config.toml
experts_per_token = 4
d_expert = 32
moe_layers = [2, 3, 4, 5, 6, 7, 8, 9]
balance_loss = 0.00342
init_std_router = 0.0212
optimizer = "soap_variant"
grad_clip = 1.0
batch_tokens = 65536
Below are experts of layer 6 (counted from 0) of a mixture-of-experts language model. Rows are named router (the router's row for the expert), gate (a neuron's input weights, with its number), up (a neuron's input weights, with its number), down (a neuron's output weights, with its number) and show model dimensions 0-159. Each number is 500 + 25 x the weight over its row's rms, rounded and kept within 0 to 999. Numbers have three digits each.
After each expert's rows: "gets" lists some tokens that make up at least twice as much of what it gets as of all text; "comes after" lists some tokens at least twice as common just before its tokens as in all text. This comes from a sample of Wikipedia text that the model never trained on. Tokens count by the router's weight.

# expert 60
router:541523518488539513455514530486518507460466497482519479481504489544507498485514476478471481512521533491457494455533517534485506525490545527501512492512514492440532482548546498504497500490539463481488522465491511513509494498482488498516500545478525494528495485485523441506534517520492504486519491487535533461496512488476518529512477470486498490525537496501519488517492528482536503473476498525499494481518503449466484564467519487465514503551489564464527479504483509517565526490501462
gate0:506515467470516532471496507510513521518502514469486456489525502547505476499538450528500484454476477460492536478496513499499464503474502527500562549480517495491498527510494500528480497550510485450532543502492536505521475506489541483509512504494489515538504535495502489536529524525458523437521530512482494507489513491460517515493491518476467515468515533471498495545414533512502517488493522558470498484485550511528533502513510478481483504487495495481459506447493510496521507501490513
up0:514485482505470509485514501498471500465504504524545543477456508458485498484521479488466512520465504499456452545495500525508504523474530441486463466484493514526493492470510464480472528487499485521468472536526501496485542557464507517511492508496537541464518520524499514511480483470533499574492470500506524496523455524515510472511519474470532515501512499470539500470512451472483540515488466459462509479537495494471501457499502502486515461515540504518510481497520460502497478514512533
down0:500484526482467520489505530543489484533507495517551482497517475499496568529527538545526486486509537502531526492470485492494532565500540493525510447487531486523553482520492494519509488532501485493493519470505487523514470544542517483482476533525491517506483455484505483436555531499543528534506521457545511533516527489511479479487495486510493491495532494527503517503504456499514480486519521500493482520463505493456525499497497534437516469542517509476501500492523474506524502485475492
gets: " n", " N", "h", " Y", " Th", " h"
comes after: " the", "-", " a", ":", " (", " and"

# expert 29
router:498534489537496503502498496487484543461511502498503519514524472504474452540484480464509512509499536500482460494565526555502462493515523531490481494531536489529536483507486484489530494496510456490473505488484490499512505493546500518547488554502501446545503521535516464469534502510496517544498538528484490499504515538503534528501569448491473509523496502484493525506467478486524515501551539518474515482545483495517478535487484551461509496518480493492524520502463484529503467487503478
gate0:513535502500539481502497519483516511514492487470526491498511519482520515526534491530492512544520533488521496501575497493495453507543499483547467537516482517467489495490495493490486472504464504522527482492532457561514540519514478524498497533475494516507526518502452528503494530530454522490520480504479566474502482479510479528477539501501455522505475493484482460489552494501442517514502470495520548479531452470517479485499520550520475495496510489528504557481496500507515523514536474
up0:517502529497471504515489527476522516488518524506485529525515519504523446453516501488535531493482474507459491462465484515522524527455487523521487511527549474497502550539468529484491478506465508500519501507541546521483526525488478492504487494495492552500508465497499486560502489469528502492475501504493466504519523487527567453509480547499516497526499536514543497479489464476550532487472510480473498532482487452503507504511468469504496474516509487526502484502479464480508521432464541
down0:487469502516439506511485547523507527489518481507507455479490471487499515529488492500479529469480494529497503475475473533520470509542504490541510469521467482475508501453491491496489479463540482515504551522514459502551484495500454478448507467480499520512496508550498481479534505489489548483479484529462531500466476514482502532464505504487462475490537495501498486487515490515458515494488481466490508486487475499526504540461471527484538501548509501525546473531471529505508445512437498
gets: " G", "est", " g", "ast", "ab", "orth"
comes after: " L", " H", " B", " h", " W", " G"

# expert 69
router:503501528520490491463513526532493536493465492456488464502508473524512522468484466520517498516530500524461498476509534496487526517509500566495520466512518487461517468493497509500531519489526514456508523461518540511514504487500505520544504478493510491512502483471499465502522506551529517509500487536528508460507523501525544507488505450490492474516574504528489511486459487486496571510516516510471498549503471506517502515463538555490504469480468560470536505475492528510555499508490473
gate0:477519533509523533522520525448503485566487475492449501506492492520495504480499498511557501546506463486532489449504516455458505524521480503524519490516532482508513487532530500492515447504502529488485528504478474475478506507516498496510489492513500536468521499515579512489459447478485505509504488513503477505454484523484519541521477476476498498495501502489472518457533471505505518507495505518496469478536517484480467511427500538462560513470506485490497497520522532514469461487542495
up0:495496498492500505471525459537500523442495480516531485459531447528508498514522499527497527496520536518474492570450544500565512450507479508543524504483508534494493498469514478490521456500483510498519497490469484497540500505538476482549491500530480488466474522480478449511501533496485509495529498515481518473506472521494523511503472480527483498506484464470541470584479540511497525485484482477498501505476493468504521517502484470478480491497516521503477477495499461489446496502463528
down0:509484507505488531508541498545466507481497521536494530524505476543488500516487512505462506519514511469457462497519485521524491487512516502503484524495508481485501518517483485509493530467491487495484541483492500494479498497503478500515482513467518422521466521507492484510500516500517515488512524489513522505512494501530525501481511504541509518519527490505502475518312516506539493495481538525518514476508516489466469507497499460475504485498472482523498504472498478508503516513474517
gets: "ro", ":", " (", "ation", "-", "′"
comes after: "\n", "-", "eb", " b", " B", " Count"

# expert 63
router:511540519527516471524510499484520509498487534461496473509495459524474473515497494487493475476488526494501491497511562496488471520482500549492494449511503546471510503542486516485535486497499478469462494496454483523521513507522469498537451558504512431540532483493527468477538491514491501497502509474516542495490515476528533489522487493465468501526523520471556516515472512494499518516470513510496495477528504438488483480515537521479510519505491528500518512543507496544533517443525447
gate0:514529572499501492522485487501593521483486503497502523532509493518492500480484461496487495533485449518494529518522488503483489497522531492497516511500490515487529534534528516466443525519486470484487512471515546512480479502488532517487468536486530464497501463498519515484544503482453487447483501447518536476496498458514510536469523494517505488475500476487503511467493474490554535499490517541519507479512501509486526499502508439525526480476533495521511482503460557515526492456483509
up0:469524531494501481513517487474523503455552513474505526537530487496517505444488492526460509486509521484479593502531473550501469501509513480498523475489494550459478484513535504492494498500511540466478493483509507517451481520492532522477493488497527517496533471495469504482506498462449498456477511458562504468503476487505514532491465503490499476517509521459495516476514513493474543549477505533515553494511501497510520519518517479500531499477493485475479501501488506541545545468514482
down0:545427455515544473513505450499457470511489530518501496461512516486511564526498533516503546502494489487470536545500554477517530473480487530531525487524488479515483499465500481520498479471497488484489508510529452529496507509504496460514482534516503544502545490525472536499514500465509499489513500512481494527465510499472523496511488497468488520484506484498491519524524490518513523498535545489537524483549485501543483534496473533509493492549508516457531565505520530503470513512508492
gets: " B", "b", " b", "B", "ab", "ib"
comes after: " P", " p", " the", " (", "-", " A"

# expert 62
router:517494536511463492468514476474489504466443538478521493498544499510478511475479436491519465533544506498492454467498514505508481523514473492470538501528533523463514490541513513498535509493490483471487483469479508539558493445509486487500497486505486476569536505516505471484507502534461520503480501561481519474510496520510506506536516484443477474510513500513547498506491507494492521515523485531496504527506450500518518506488539508472530495480476520481507518492501456513492501516436448
gate6:468520533490462456462473480546557514452539464515509478501499474501484509513498495504496507535491493469479513494482474476489469559499463514504511493459511478441521542453529464537510509508463548451493509485520513495496456511531515517510476483482480502560528482479506507517488455468415507486504495506488465467504539478509504496497499505506489522501523502522481524483480521475506517504478538465474509499439486475482493502499463492536510503480513490484493476468504491509525519496473495
up6:486529511507518522450485470532509492488488474468503478494492508474493537485503484519527517483549512438491529497524469514480470497485442510486492492491501483472496532494503500518490504499497528513525545525495535545470479504495507477523446452504494503521486503484487476511478486478501542497494500452539435528519499483486504527434484491461488485490468517532587466529475498518480500455463492482531481442498511491516508476488490508483515495480474467512468494466484455484484476505500474
down6:492494530532528547506502547513507529436525488492510525480525517486487466506451576473470469519519544532491493505528483447534488481523500466509508530520512520504498507529483524532465522471480485499499505508537508519546481509488497518508544549498479476462508465527477475506489526467527484461533477474477512497503479502497528524510488519500547500525545515489524509515504486487509475505511469452518488518477513455505458533479554464457509513512527506497476491514512488506486531532472504
gets: "|", " |", "-", ":", "ed", " –"
comes after: "\n", "F", "ear", " play", "o.", "ition"

# expert 68
router:501519462472539503491488507510470503471516527491478504516519466516465489491441491489504495478510523471493450472555502503472488523511487545506454483542524473520514497511482506478536500467503494440495521484483495490544492493523514486536507536501486454517500511546560478460537488534508543514500530492517489494516540511516507561527530489445476472505466494487509504460455487525500490493523504492478485496524478484499495534523488544487494522496508515447520511523450469538534502496524476
gate0:533469518461510497496483516483507445561461492505478515506499504476494478479508514454491503512511512527506480492495463540515445489468529492493485508533487486498534524487472502506503501459511519544512500481520521515518542484531473502497496555511519458515496457524525530510500452547527519522509494490514488474490522483544449473510513509527485519502515487481516518527564547457464510496510469517520464438549482520511506521511484501487542470476497529509499496515501445518490460517520490
up0:496552519481512488515475496478569492472486469519482465473505485535510438498521490520494487476518523507484511502498555496502501480478456516463517475523493516482478456474464483470534515506490504529482524501518511516482492458478532504523510476527485479510510507514575518517530504538489552489543450523496437478485484505509503508501498501516526533517523504494508462567472513513440497471507510478492492494452492469540495481542515525502518535492490502483478482536530516480508492507472512
down0:509498509480523470512555473532508448482514528489468492472509523538491476520510484501508546497488480516477503492510480511497520540504484479491494513496513490477475509459489457516459476495498492513475530479475533443509520528500517490517514530456464486496512517444519529494471492559489486508534506491507466485540457490523540567475494485496528484547527525498517485509499484539494486525500501508489473477535480492506481464511512482483473523447498562511485522434507497509462551529496498
gets: " G", " g", "est", "g", "d", "et"
comes after: " m", " M", "c", "ar", " p", "i"

# expert 22
router:472502516501542492488458513483477518503474500495517484494528496553509507497497507482499459485484497510471500466529522509503497498532523574521452491505523510492531497527494481499545496501495462484517496473501502501504502495465473494528500502496504465518530508523496456493501546567501552544514516523523516478521519515500513516537499472459535499540525538504548544486493540487496494439531508493461481491540504533464472527469513516497476483560487554496489517536466464509533521516487486
gate0:489525546495531489499468478535496472516513484495553540524549500506502495499507524511557454526443507518518477479504487503503488493477464504515505551516460462465484522513510536502511465481471495534529519490521556539496509522514465520533517494489451527512538509483508525512473484494445543510488470480504490469544525534470479527483505466482506506476478496545518484507524563502488456517473518470502479476534470476471492493514541505498480497499515492514459486510496511515475477483508476
up0:519533511544527457542494474492548471531502472507509527520563495481507434497480498483506540527500521506511517535478458554514474509467475518502515519483552472529509514511506556503471454482482470500539468496494482523456502546528495496490492481549531515465525509514513508521472485468530507500503507520476516470492529477506486493522491522526492447510475513526530506466512520488513477529492482491480493516519467483490468512506477475484483485479495482500508489530515436478491508436518503
down0:539504471491495497528520501494469472500494477482502426508505488512498494525488501540507518501476527467541519505562497518503461476532509511504458503497485551515500477495509489497495498517493477490492478515470465487519523536481497521473515496508443474501452458497469460486539451512465501492503450494542497491518506528505506493526482524435523525532454486503514511518532505474483486474523454500453438499531508477498485487486484535486466500530502532445503485521466514508485454521497519
gets: " E", " t", " e", " T", "E", "he"
comes after: " the", "-", " of", " S", " a", " an"

# expert 31
router:518507538506545493499549532508529499479463513490496517499531431512558456501504487474483504506510527495510507476544518489503514529513532531524474498526505496513523469537522514501516507496529474490476512480485514499510497503477493473531470552504532448532529471521507486498533514535461495500556545498529529499470514493536507514525519499510501441530501520521513522491460467483539473482497499490540540473553491454522484546494525522512503490541508532463516491500467493543510499479489488
gate0:544501515512520514448474539495521497502471479519509538506490514532484518506477487481470495507535522509502534453537492509501513505528493545510499461478470527502449472480516431460515509522500515499472469449493469489457483528491509513446514507501552531490554516509560481457523538475494479507494516453485494514503482451481482567477505520501515485480486453492516492454534500532500482496515492510518516481512477512492472508505488508452499507514504542499489471476509479511525527524513501
up0:505484509484472512510510497489498498468535471462511501509495517497501503508487487489502511517483509514490466552486477509504496470464476513508500524494555470493490512514547557497523453512517511499481549504524520488494487455511474510475484484513504485519462526502460513481455470487510484546510499547547469453498511457507505454499459441512471506512486511477518501532466518547498513521486454463484498519503554516489457517455498502508489473490446466491487541501507454447473481526477516
down0:446509535490512500501419483547555500490497506482485471501505543517516469515529509514486491549517507498497512455498479491551509504528509497500517495480536512523484520487476509476473517513504488475476465457495536498473498521486481495548480523491467519439475488501507473493451529552470488487489496524486528530481508504483477486517548506521485492501465503502523520475502524525512496488516523529515471534443466476495539516487522488484445479478519474505481447518490477519486508472542537
gets: " K", " St", "k", "h", "am", " st"
comes after: " K", " S", " J", " H", "a", "h"

# expert 6
router:500514508495536463480498482473479523484497561457510453448562495511472492470494468439506477507535515498490490459525529501492473528545496515454539468495529457512475495527489511486530503482532491472517538466467512491518516494509479487510495499502515497523536460501480485500503520517518506539516512505519508481511535485529513509495532441498479481510552526531523510495480478485479491529509480486464493506501437522470481507462549547500518472503488491463501455514468494512523500504484463
gate0:460463483473515504503495504471470540465498501497485464483521529513517492522470467512538460522489513515489480506493488506472450548512501460500530508475519475515534539520495511520550509502497507480522463445477527504538498502501505515460501465462481520508552487498477483504499444510550494476583488476509525492477501510506489512495509494489471483504515507457540500453534481503481478517509490503491431520516483497476465516517497471515486539494459511506511532458488484499528519463463471
up0:485489501525462528510462518493488522492550476515505487470504531515509499477469480488513488478489468503489472543479493493510468520458493450522500459491508474487518528502483537499538512464469515468515528501471468494567508495461494490477510441472470523533530506523491490517459518486529497503547521545498516510457563504488495510477519493445460487496485496506540526516531535486498535484506483506484498488522484533481457466532521499547496506509468502505512467476457471490525477463478470
down0:435522457519516510551489508539452491498497472521466528464508452479476499524514504493487457497468484474516532536505484511535497478523492450512506512485495477505467490528514504500473492489520468533491509502490504484458548514508545496465472474517514515529493490515500488507489470507473487528501502451532526440505499473512495472502511513517475569477544511531483463476525493524471490520465538475498497506502509538541475487478480461536519480522480496520450495512499478466489483517497549
gets: "8", "3", "2", "7", "6", "4"
comes after: "2", " (", "1", "3", " (1", "9"